python train.py --num_hidden_layers=18 --experts_per_token=2 --d_expert=64 --router_z_loss=0.001 --n_groups=4 --groups_per_token=2 --init_std_router=0.015 --norm="rmsnorm" --norm_eps=1e-07 --beta1=0.95 --batch_tokens=[32768, 65536] --max_seq_len=1024 --train_tokens=334500000
Below are experts of layer 11 (counted from 0) of a mixture-of-experts language model. Rows are named gate (a neuron's input weights, with its number), up (a neuron's input weights, with its number), down (a neuron's output weights, with its number) and show model dimensions 0-255. Each number is 128 + 24 x the weight over its row's rms, rounded and kept within 0 to 255. Numbers have three digits each.
Before each expert's rows: a language model's description of what the expert responds to; "mostly gets" lists some tokens that are sent to it at least half of the time. This comes from a sample of Wikipedia text that the model never trained on.

# expert 53
What it handles: Surnames and place names
mostly gets: " Smith", " Hill", " London", " Williams", " Paris", " Street"
gate1:140141127140077139134121152086120129152125150147119124124108148147122139133147153131144132172128147121124137115170161143147138135099132159131142149139138116131120118132148085108144097132142136096170136128123162147154130162146119113144111155126161161142153129085130124172113112107147113144143164096115064143135183155135135114099135111112099172135084083100111063158155118143146104132090117134129144112114067135105082103141136132112108160189098110124133144139127135127144119163155151143101133101147133154114136156136125093112107092102125113101121108097111098109121111081110090150134103098152114150086105159128129147174120182094131172110155134140111145109119158143061161132111125125165139125126115161110137103133143129141125125090089153135134126158107120097180157143145205
up1:163152125140138085117133120141164103104156121163124132064147157133139126137128108122127103082156124086138130098105126100133128100098128107116136154146122138178126156095107109102126098127144150124162123116115091078146134123095081114083122115127145137148141124154109116130106133134101131131130095153097158144163139074147127146148130137170133094166117111130144149104154151109118127138146136124100127157145171109122123155135141168118143152153138134147120133118130142137109138131139118143134124101154096159133184174170126160156140134146156077124188163135101181135195168139131176127112120159106162082081130126159136112124120103116105144148105137111099133138139119155126092113102139186128149128130172123132160120122154081137104125167179147134147148182163088115111133127104133
down1:129143145146112084116093075168124140143136092145166121104138159147135123175106066120079128106129124103113102183166119141112117143139127103091098117145127152163102141153129158084101111161099150121143129146132110105160122123081158172132103130157116112162125145144170122121128147164117103140122176103166140159104153144099126132123117126162183103149128112158121097117206100105120164108126117142116147149104131130145156123118100128160135137121094133177150137153137134161132130137172153124144102151167122115122099108175101150097143165094112097151165139174136120105141138172123168159144140118110124156100112117125124126141142123107096122126156122163155139104145128088140108126135091148140138136168137138083153139157119081111123142110140123128118140146141166159108104165135146
gate2:092161157136117112130093093154154077119149168093096113130154095132165099104110161149111111097093143097149097180142132153115175131136143087069140101131149122100152165148136085158101123087139129132136123126165121136136168137119131133124135075112110098082110163100099111172174138149151120146149166109120143107098140140111117147143128109135128136121138090097136157167077123155137143140131122118129145131087112152099138121120127111090115132129148131100157152113089125085121098140163135106128137134139124137134158124160138132184147111141129145111128123128113110149127120112122033131110140142142140152119162123155071103088162155102128120145134095096127080167146100174132105147137099161128159143102135135125134119103104109123145115107138129084121149151119140092147128137132114
up2:101150132139153091079171126060140124141107114126136096109123151130118108141121098175100128100113130144102127115154087129135063112147098156121096106128125128156089110126128140095145128158113079123113182162151147155127127136148069153160120147129129135149106128137118109147131124111113122090135116137175124139110111138150133087162142117109133107112086172162146080133113085114133154104159149118167135130092107131107124127127115115114148163086085111152127132076102114181098198142093140138110156084127113094147126161124146132138122135140150127127142162134147158105169133159132154128125097090137124136099107154122133113115098147140156138138121149117141120137142126135139138136142094147135137160153095101146111150159109149134070136194083107120131135137114168118091148159146149
down2:114106127141062085133127108121101157146118123138148099164118137106089071189139124154114089135138108124166108055154110142145113161145121083108156095118109134142139127133169147140147147146122098132103116136113111119122091137162107130116146128137105121168153103100140150136083149141163146136136150135149127136169170128156097088112166130126142109084123156124114110101119112125142125125129146156145087167182107111142072130127166064112148094131145143125132103132155135098126138140148118165166141128064141133094134121140159124136128165117114152130123129174134139138108136138147149160133098149129150119130138138102120128142162085121179125133142104098141160142145118160147128110124162169126090129126107146116133108146090099127059103134139140156138173164143097111116134097136111

# expert 14
What it handles: Clause-ending commas
mostly gets: ",", "\",", "),", "—"
gate1:137128170149135156138135177132136141102152143155118099152153134141125094150131192162159178187146118142129110112141152089130128107118106152149133113120132117131114120122125131110135133065162121115132139134146138102136161102108125113113138127134172137153163119134173119106124113135132107130109206099150106143128113122138116115129064153104159114110123082123139131117177135146102153127084138121107171077112126122169103128131164136120123079096136095131132047121129156155123138135120126130093140103133149116139090162092143133113117126127114157150098102122142103133135145106121114136100072107111142165106112107118112172093142138171134159165064098132114160091158110106095125144131168100149159137153123150116102112119141109117123142078133121141123109137152079118113140104117151
up1:152170152123127110112079136158120112123132108170133147155136126117133106144135094108101136139088139147120105128097147141143074132115117163111112077129102144124100120110122117122130099171097164118110149106137143150144161147118128141185136190117095128091145192138137146122146169109104078178138113145152136103149143116093117149152150103119111119115147102079173110150125162136162178143114139161145148170135134118108143150134084145129152118104143145140148123149147120133082134100128104074091144145141161128158132107103157137146106154134121106147143110139095078104093145111125168138104106149152141123120115151125124139106154088131128136116149202151086109142113119108111153156141136185118117140143151087121121168100128151137143167151136139152161113114120127108149171128086143
down1:126153102142140127131156095122118121089127142117133142118163172122111123164115146098117106183141114093121163155144131141137159106116133117165164097113093112120150099125127092143131123146078132065084170123107118123126152137104105117130128185165126136133121128128078163125137129168140111113129146115114165150161123140114142117092161087140140123119123058142107132168161100129128114178117199131128181149144119164109109142133138121144097160112124113136140119153099174129152076107091122168099138105173137135149150155130112175128112107105130132162136129123116116137133108121092127139120126125124095111105117126118089138160167187160100151130119110153134127096135095113118118126112138133108137102109134154124136137146154120105062132172181137103155119168163100111148123107123117
gate2:093116136157094130118136082138111122127156121145096089121102141142117160142146104113125092152129144113135159126092166156123158141112107114123092165134106158100164184148147136157077140109094108131150128180093145130134144160081109130120125085085116105145146096171160126102145087141134136142135144117176149142128150142163115176117112143149148123121126105130075151110109143138102103143148165125115151126110125148125086145123131100126100110109155159064095126114153106106164157137121137120105115059168132142144125116107106127133105148108175152109132123119119121146131139081123168124158155126137120103127162116110145082158118108141106150138131157141127099139154116086091115149160121115095111140104122131095088158153143134145135178139126096130095137116096155071124088139121161
up2:163149100057107083114109122115140129134120142121105168140111122114124193111080162135118084156093145083141157114122126138137135112157167135125080169163147151129111136123097122122146102139130097160097088113167140145176137126127135127135108122105141102127147153100112145160124153128119163140108137102127105108146129154099119124082194128101129133150130151157115110157106099111126131158157113121174105126119140112084121109124160091151116111089122148081117129091162127134122110175127086088122114095124094117137145070130116137098126135192161112117123110095147108115137172133113133151166114148191113154104139116139117116103102166108095144132115158123165124133161110120090105108126138125082151122154104102148088136152148128123135125138132125089133164106124111132143123159121142
down2:129128137131150133148111117120141102128128107181129150117096117143095165094147106093127102092114119153125173123141103144168113108111075115141130105144111111098131141168130115153137109165076137129105161154097143166113105123103111126107129146121132134122124124103160143108150126157133121106124103144182135112124153138130122108135098112140156105140144130091189136127116113164129094150087163087130098165124134114067136130114112107112141148174081142156152108121103135119129137090112116178096144148118107126161134126094136163185125138112131132132161144134130173109165125130164119141121109132097115104122134149129108135108135124175113144109102133159093114106144148171120144139136196106095089175107134170056121102120109110150141157135108191100125121179106142129162108123108118

# expert 9
What it handles: Mid-word name fragments
mostly gets: "ff", " Kha", "ich", "read", "be", " mag"
gate0:154138134125138173128107140112105135118138153153088125138122126115091159129136167122090157138149098110121155151117142093118100093172124153098096118177163162083131082175108136172124123166142156094130135133136164174133127145089141123147137137123115144162147100166157138121166083153110098157131070188090132143096172140147114121145137175108071104148138119161135134130149133109122106121114116152131121120126117151140141144169071126118103119128116078167113097146150150142148084155136171098143121161170113113116132095105105133106154119131137125111117135111128087157101115176138165087160104161090107135147132084145160169113130093111111096132130114130135124116143131160121167125115096099125135129125135129105126118083107111132121131111099093133106166124119129102116144116109129
up0:135101170157114146110131085114141135101126161138160122173122173154138135135150127110127171081145082120137146132131151118122116132151151165105108133149190092100113107159160142114159122119133136106132176143104088171129147144102115092143115137152170172129158108126131120145134150128130105182151103138074119128136129123125145150136111109132112164079123170158094118077079146140106110148169097091139175125138145130124135093142106156106115105119128112156125102107129160110082155129127122101124138105117108089091119152124163158121139156083157099097130100092140135133141118081148127121166096143136161101118121145117093143152099141117150131051087113117132135112117092145120128161111125086127095133124149132095130165093112126113130111153106131099125104130119099129092157108109125
down0:104163151165125110112128127128118133122143154075091103103144114107132180143162130097137153158105140139142141110111124088118079135099140120099133131071150111089137111114120150102126134107135106137133174113128124126102089147119135090117145125098131160070128116122103131122139120160130112154109140159080133158154113094138143111132164152190136163106113138126100131119098149111153110134109143107102130115122118146077108117132105154114144117118122097133091132163135137145123144081081111140128129134099125152141116147142084158161124129137169125169095121127121127072114117110101139132095057118105114124126127149174159120125094121130115123097128127121123128130114117115143123154093120111083099145161150132084130127068138141100182131170057147122178123153140135152061146148119135
gate1:145098156166134176119117133107132121125109113122151131145124103148129115164148146133144119149135105138151130196109123157132102120097106140125126145139131188143128145083139155094109129105116126095117139154130100146107115156162125175118090182113104111190175122141129122164161111095124144132189095124163108151154159111120111123115138111151142094147143127124146106135136138169075096106155113172138102104128156103142096106113116151140106119148104128167142109149113160152136170152157104122150109140141100091161138129147126118143094106111078138160115153110126155105097157137094130128142128134168103124107158061115148166138147180127160146146119105142178113153172157139143141142091144139109094111132114149123095130093134123123110140113120110132053132112144108121143119158143102
up1:119146137124096102140170137121162165158137135108154068125134153132153219100106112081126130109157164147083139091151138143101154124124144152088123146131128120165136156153130123152147129086168141147152094132106145117143076118138149130099146117129135109142075129137116146097133097138138134078126102126124130144088118100147114122151133114124129114126150142161152171118096114163123161145110120117112120139121101160109096139144148107150154162111189078088103167141091124127174135124105148120097139135134091143143125123170071105143131079137124097143108106150113121136127107097119100148112125107125120123156096141135104095130114144118146114132101104131157139123110150128090078131096145144148145091099098084165126141118163113153105124166143114129163086186126102124128133121133142
down1:127159147078112147153161146164106148133158116128143073148116110115142108122130126127158114124103172122159102137153123125117088126129167130134089130097138111134118125185128175168133116131125119149142113100185161179147107130102147130143154110151129138132117137183113182123132112132157096108099117098173098138126107138140144127163074104134073131120108104154133114124124163127155121131161107195087124141130142166122139128119100097131090146091146134113103141158154138148143120131091156132136115129124110117092134114133115179155135153175120137143121111160143151169148152118133150139080120136130166074126110129095105126126095116124133145096153078122129137096127127147100171080122097129119191108123134111168108121142098151127145152122150115145119123105087081140110152096121113

# expert 43
What it handles: Mixed word-piece endings
mostly gets: "activ", " interact", " Nominated", "electric", "Scientific", "Domin"
gate0:169150135137121090131123112137108123115155109096122117136156150159132153098139134109119089073124137142164098146088140124093129118095138125145140159163162157120097120141098143126158115143203140140147141116167123138110169094130110147156124134133105105145151130107181163099142118096132105119156123116108166127094117150109172143128115108134123117179115104123116173111134112049153134098116168159130096126092084125084112109136147119096120148155135134111157150120130166137105101176153163112121150113170123186103138115147113127141101154155110142135176109112110132147138147125122124120099100119118124139120177150134128102155121146080121132105215112103151124089177111160119127096096131129102160139120085141151119121109100127125121155136134089116115153139130135115107095138136133
up0:141126116139144158145110117152114114144108158123058137143149138139143121141138097142145124163113137140100135129098131123117132156102128050156127087151174113088144150137110102135115113122078100134144188152161119138177124125086126108131113082143135102163190105128136081152172173083100136117114155142119116137150101133153134111171107162099109141137122131137138119153147088110143109131163129118145156123173105078188092113139126123111157161098131119108108148097153118130102109125153113098107091148086129124137147111160138145134114080126123165126129152142093150155107105127146077123140151136135093120091128094119155117107152138139084102132119128143132101128136142152139113080096121164126126076144142162162130143105113156140123107093120110105137115153153094114136098146131150
down0:103141134146187148165105102154093135084098133077184130169113085151148151125111135122168100135101166177150158103122144128119158105123094121128149128092140128123128179141104155173138139144117105142116121091161116135119148075120149166108117125102130145167126129147149133105137128118175122126129150094137120152129138084124144116119105104158137124168140141126097115131152118104121120128139110144131135156145165113153182158081094150138099088151151129137149136166157111111156132102148146082157138100098110125122107170118106110153119115144157153067129135116098168138128122117132129083157154131124114149124099111126144107151114100082121152092132109142127140118113114124139126062075170146123104126116158130137116121106108095131112125146109116168081115109125129189108097112116154
gate1:111155137138152131135117120149134136136151136140132167087153199152157125134108136131121122127123116159150128090111115090131129100144132142163162122107153175135047117169125152084107096090119138109096167189140114140127116105096142117117138070105144132177135122123138113146120114133099175109159132159145161097107166091096135174126138172124135105108147125106120076178145128077157140142131113140122140113129111131114096161126122117128141118167121119147118086179131107145118147102128095123128095139124114082143169073133100141112135145110154145153092155120113109140132112118106120139156153181105119136109134106110131091168122133155104147137114087137129115135109109099123123145126132167155155139117106119149062106145128130145118166150148103079137129144140099091108134132149114
up1:109156162115118124130140146152118117109151153136146097158138087113141123200093099115122144087106121144142112138126130098113132117115122092120119099142127134084169121095117105141133146101099135182161078139132127132138122147135128125130075110113126177130130119104124173106115114186119126099154129089132078163119083135130119114101135147151133129175119132142172105051140152139115169129168179122074112107094108135126151110086117141113108124129144124097115163124065121198117106176138119106116137160146175142149108109159120143159133164138090121139122134123118144144145122062127128121093093143110132099152103144135118090146112114132150115112106119139161136150100132092132169105119106111154108126130109123121137160137092126146121088101104103133117092113140117113146117125118142
down1:128117100123129125090149130122129117167143097110134114181154137182135179109113111087082114122116152124113141121162104091137153116097150155135120081158102084125133139109095145130137171138118108150110146121129151144101123104164165135118124139101112167120204149159147167152091159106113146106127119097126147121154083111079138103139102144117119133110148134127167102124157155084114092143131142100168175135139145124135145182141137164134101080130134115135125155164117115128120122119136138107169146092147150140122101157142093120114113105112099137123140119126118149142116179153141146147099075108147127135093110131155097142136117096087195114134155100087171136114123151175117146134162127103134095104128105074127141148129142154086120135155115134124104126148146135115133129107164103

# expert 39
What it handles: Coordinating conjunctions
mostly gets: " and", " or", " &", " but", " while", "featuring"
gate1:187141133115156114117129125096111164117155130130152134093121135138136102117112091150133129134147149141133101157122122086139104096120103105112122110162137106121148118073119135141136144098097105140119134117113160133080114168149120111125151139130167112122110108131095138131135120087130103169109148118085131159125146094124121120130120134145141145177149108104150116184170114123142153119159198180111145074208091132094104102142117142138114165157053155145137101120168176161131120151133116136112089057135131122156143126171112100115127110165142175124105088137120107158125083102102126167126104148155138129150143122133132151127152182095106119088132144137116139113115131165131149129076145100130104138134143103162132129104103112132135101118117116135130143157126140136129129148132107
up1:121126134104142124094159126097078089122177113134178153129118118129105156119153105111118123148128062114115118121108105145129114086171131100115143129088138146076112104120129140121147120117133183146143130134145111123127148078143161192094122100139171120081129164139154136102149126090115141109110131163162101178117150102122123168105113094104138114144108166129142081135123134144151145126078098115150166128140116118180137126101107149149098128152124090163138168142122148111128141141168162129133148138124130142158156117103144137137150156135133119122154138130193094088111137126124112090142148102153161122139143129148105057140157115120143157127138143081106136128152127120164099128086130147121148106100125151079128114129168151118125193120130140107108082130125119123135139158131145
down1:101106138124145155100173109110119138115136142095141117115065140152114118163131135106174131142150145085123140095108123121130115097109115157133135130130133120129107149113107122104112107116122133105132106128117139121150157129125146114088093145103092107102180171107168134119156120191154080121084132132160105120115145120147171127092126150090134135100137123136206108092118108154130142117108149129127100095130117100115149117127149127114098120097137148168134140134116136088136104136097167130106166101124107144114139159160070173132137137142121157125120129107170167114117152104119147104098077149125152101139132134162187145173174121089092142141098092098119133105077137148143147120093124141083128166093112089127120083139105117139158138095109149159102146132150163110128118111124146
gate2:154049147106123100102135108163137094090153161154137111114142119179140154083092106095126136131113114119146159118120124132181150097169141121115097154147122087094164095130096167117142122126127126113105127160185148153148157149155082138131092150116159084146106167122150148102107160155111139127139130114109119136124170153125115140140130144113127162133121148098121185119135105127102086128092125127148108153165150104107118138111141120124115126137123110137141096097126116121112120124106111140111104118128078166120140158118119144105136138125136115096106149112129113131152123123137159165145183162134076130129146140105113119121112143138112154121080146071140135136133125145103090099119165115106086150094121109107173102129078134186147119158124131172159157094113136135104165102166117
up2:128084128165082114157145131145155117105156133116152151167151186138119113099173175138107109117100163121150192113122098146085156111129087115115131148145110095084151088154102108139178120111130140147127085142147131131116123066125160120130087144099126127139111125096153156118174107129110172125145132096110138172137103122125105131163164102139106097124094116121106145116131080096132132097115142155131084136090143123129130137120128148164105098130154116105138123122118134131127117094149127111134165105105159126110092159185140140160127126160123165175095118156061145125136101108102114161146128127152119140126144153112125114115115152111136167108108140122101154154170153109121127179140110079118151159117114102120128117138080109141139125138110102128115129152095101137123134081133145
down2:153127132089127138156081161134129152080111104164105148124137162127114104112092151108143113098091097121138112116125110114144134152168138137104120131128117128148167074128136117128190097154167117145081111124141172122126162144124135111133178118140107143110141150113180096123112181126118082146184138150111123132146115126127091149174130142182095166123129109123124126114083130118137138149112129140084151146153102102154139121133142111109181124160146149122117108136112153088120158099124126139090131140128163098138102101117092144127091130129176157147159092112089117140091119095063146119150153106103145139103155128096083138147123102119126115170124136078114099141147128121127112112099121132157117108107105120148115120135091114156164140118157126104167159154128102103146115101115081

# expert 55
What it handles: Indefinite article a
mostly gets: " a", " Joe", " an", " A", "An", "Plot"
gate0:113117140159125173123145126113128100107126120135160094144125166118120139148097148125153153133128146145110125099099128069130134118099137147172172101145109153109107149139084125165130129135092112168141165056178129125151166139112124081198148172173114171146111118169134134109096091136138153133169116121108129135119097140127081141102146134114116142100124112112113141108110100083134156112126070108112140153121137123108143102116162137146084146096096141099146161124146155094148102136124177152087113119120083160117157142132150160173160091120102151107126167155110136123100146117095124172141130094146158133124098123122154144110081114112123100147144146116144085093112124092133149105129118096114140113115124144150090105122150134159108145141118149149122140139144163111150108111128136
up0:133124132129141132099162147116153128122103173138136157135139107116070132135126122188100085144132142100127141104134107131150112129107188115126085153084162147153187138174101123105113171107124151134147114137131130147084145118140143176116125115161109139126116102166170100148122135088102123157177156117145128138103113141155151154127141155143144120129118116181103155121081119087151130120126112104108151148096140136054125175157160106141170117130111114143120063130100138169117114114132132125107116163126120150122095143119133168117117149150151134116123123123158138131163127175140127157092168119157110113135122133109131094123089123100098161113143150143075127133131160121132108125140123157124083134140115127071076145097130092137147086127147123104130146152108127164109126156130094
down0:150133125108134145128126086140114111146108135087084156118134138117133098111134091139122134116120082133136105132103151138119137134145089111156138080112094173100141129115121136148133074159096162124128101085157137126089147113124112154103122139156100099145119130128134088092121135112106121088123173104131109142097126116108137135151128117126161135123140150085144103040175170128166119158180090095108128160146121169114149119131123106097122147106102142108130139116173122117166152133129133082114134121157110139122152120107112146114117137179089184107147144151142121096140120134110094178121149151132168110133143121161120090100148140119095169127135130150076146133182145174163154092119105135117115099137123120115130146148144091106125133090103156155200117117128141121119103129121118
gate1:101160084097034158143157100151132079102124101185075124123138132152139092136101167097142154141170151115141115155136102135165141147122130142152097100116135134129099097121119138103105127131112173103126143109122123144131141163099173146101132162126130139126125111104097136105151104142075112117126133152131145140138126105132151152150110135155088153110105102122103079133112112124106120128122155168140137100107181121123141162137147182127117124130155132138123114144163119127120144153169137096102152145152116095101128143124105138120081134107131128121121151141163111114107122180154124126109113096117145128106128134085110104152119089078125133081129094098108115124140141160119135125101112148159136122146078156164098130060115152127134090120116113151120163113095164148076107149148128
up1:125125103126148121113125134116135136154143128132193114156178132123105120142090125131175097125097107139106093153099145124136115100138078073175137110100083116118139093113150105142164109096118126148128093167122135127155159179143114132136113083150146137096134159125113140121134138124150136128152091138116087102125118134103102134138153117114117104107132141132102129158178101134111105127125073086091123089081144174149172137132164108159127115111162142131133128075126152070082057152166138136124112147104077128119140108125124132159121138089146106109103126090120163160115091112146112108132108108143139118097130142126112113158118131094179104146156136162135117149174136146131139098128087095138137114124105113127111102165126106136111137157116165132140071091149129119109129130132132
down1:094122085139132167116103131118116126116108057137167160093157124150126107133152143145102117157132115121101088192124175121119110114103175115117148099118109123111143124133171115127154101125139152127168115134161157146123155120141092115168133097159152096084125148161143113135113106127141159136124148108128146109176133149148076106124112136132165122100125141109101090126119114134080135080144088126133097169126106119161111106133103157128133121131195136106150139094150136134130112143155136145079102111143146133155147109098143128109104119094108108127097124100108150095112118122164154097160137101116139099101156099173163118133146094121136120121134095165105143164139127138097112125095113125096149130129113088136106099123142103125151124132116171112134065127124114150135129131184054

# expert 13
What it handles: First names, initials
mostly gets: " John", " David", " Peter", " William", " Robert", " James"
gate0:164094076143125121108084137145152059115103106150156111141140133135138165144129118129079155148156121168118167122176126095097147118111162087105132142136142129115083107138178140130134129102142157135107104133111105138107146117119116123114111162116081136162115145150139133144091122147136112140122093138112111089118076143114132139123131190134121108139121102129107137136137102126162114099126108129132140112114077201130119132077126131134119120129131098105178152090115101111123071113143142148146114141155132148107122132089137164147133149107109121123155161145129091131049145139176112110161177116149069113146141118103099116116104131178131143157140112131098119125108135138109115117172078140138147155120133143148130131117106112111187135131124156126110117129090136129113088125132171
up0:124143126159109098097112151139125149157135146132132107128102115147102138166115098139131125145188090102152141134136142127126145175168114137093199132119108111142115117147146108100113147137079104143137135136146182150148101097141153155110158133125134151160146123126114119110157139122109119135126171148110087082108124124155116100124160157136111166113072148132093073132094139152168147081110124130147127095127082127121104138144102149123087126132104091120117106124136142154097129129084097115142125128128134112158110065096128096101123164115154169132104108109143170127132104162106108135142105106184124164106145115094157103137115100130160132119086118100126150154145137124123091152153112141177094132112120102122127110083129136159114089135120112126115118114109082132126186146069139
down0:133110078122137139143095110108122131134130150168107115092142168127121147121145112146111104150176169109115147149124119130130129104115125182162113173157127124113143162111114147112066168144129105133123109157087131143146083122142089100116165144132101103168120165137116122120138101132102166158089188091117098116135122175110138086120124148126081147122117121140126155134088132109132153107073146115093114106152118161139103134152115133106128121150177129141135158116102144104103114132102134092116138130104132116150100093149111133121079141132142123168120102161135152100119121157172145146136141112155132091141160096099132128188121066145131090123138111140101188152165120126113090138106114126109118135116147143165115113147138135143164134087136154152123157120094119125191151111131090
gate1:124112115133120152142139123115140109153167171153122126178098126149119137135113131188135137101164134149140112117088118140149132139078165157165155129113139143149120116109126146093105114139151171164117146151113138091098138104162123162134161132128123158129160124146159105137118100160090112106147076127129106115144174102130090189133089160091146154129085096117120154148108128091139102157112144094089132158122158123160138072113111115120129087097129147125122161143155126139167097155166147134147158128132121105159114111117143129164125104157140137096148120117118177112146164161126127126140145121115146145115180137127186119158186133130152121153119140152137102096157148118101113155160115149078125108119122144143173159139099142139131098133122101114110159159080175117122093119129105
up1:103121171141117128112133131142116122185171122107128117120149145125105158124073161144104166112172138118093100134163146095166054076124142144099122109164107094094110146118130111132136127107169154117132181162143098151112134112122114184097137104147110093149150125126157076128149130107138159132097123125129138144118142102155124101179116157108133142131166111127152166148134107103135111154122147110096130102128148123133133075129148123145143166169118155123124166138103156130127117094118133142120124101144094131130109156086095111115096104129148093114149175130138123144125124133089142157155115082132114131126159116146111084128134138081070123115140127126162191132166131075146137114122134080128147115153104106104115092126137114104133129084155115146095147119157113143131122083135119
down1:114086109101133078143140099098131136164128145129176104102111138157117125118174077185148095166106135097146122135134132146130123130096141134137101165111120081139124137127090153111131104153141117141088143099090165111122076116154132107123112132117115110132156124082122158108134150148125074082136117160151141103140137137143116124138083127116123159171104082085110149166136134149098135150159147142158143145123113126113097139080119149177126110135117136128106172150163156128160153135146182102129133118151107124121120144123148124126160146099096158124157118122146100120143095123108147157111113135152168184157138111099174102123139131123144106100127100113155123122099106137105024153098119133117165132131103112130140117146126136118107110115135150131137130133114165146106126167130183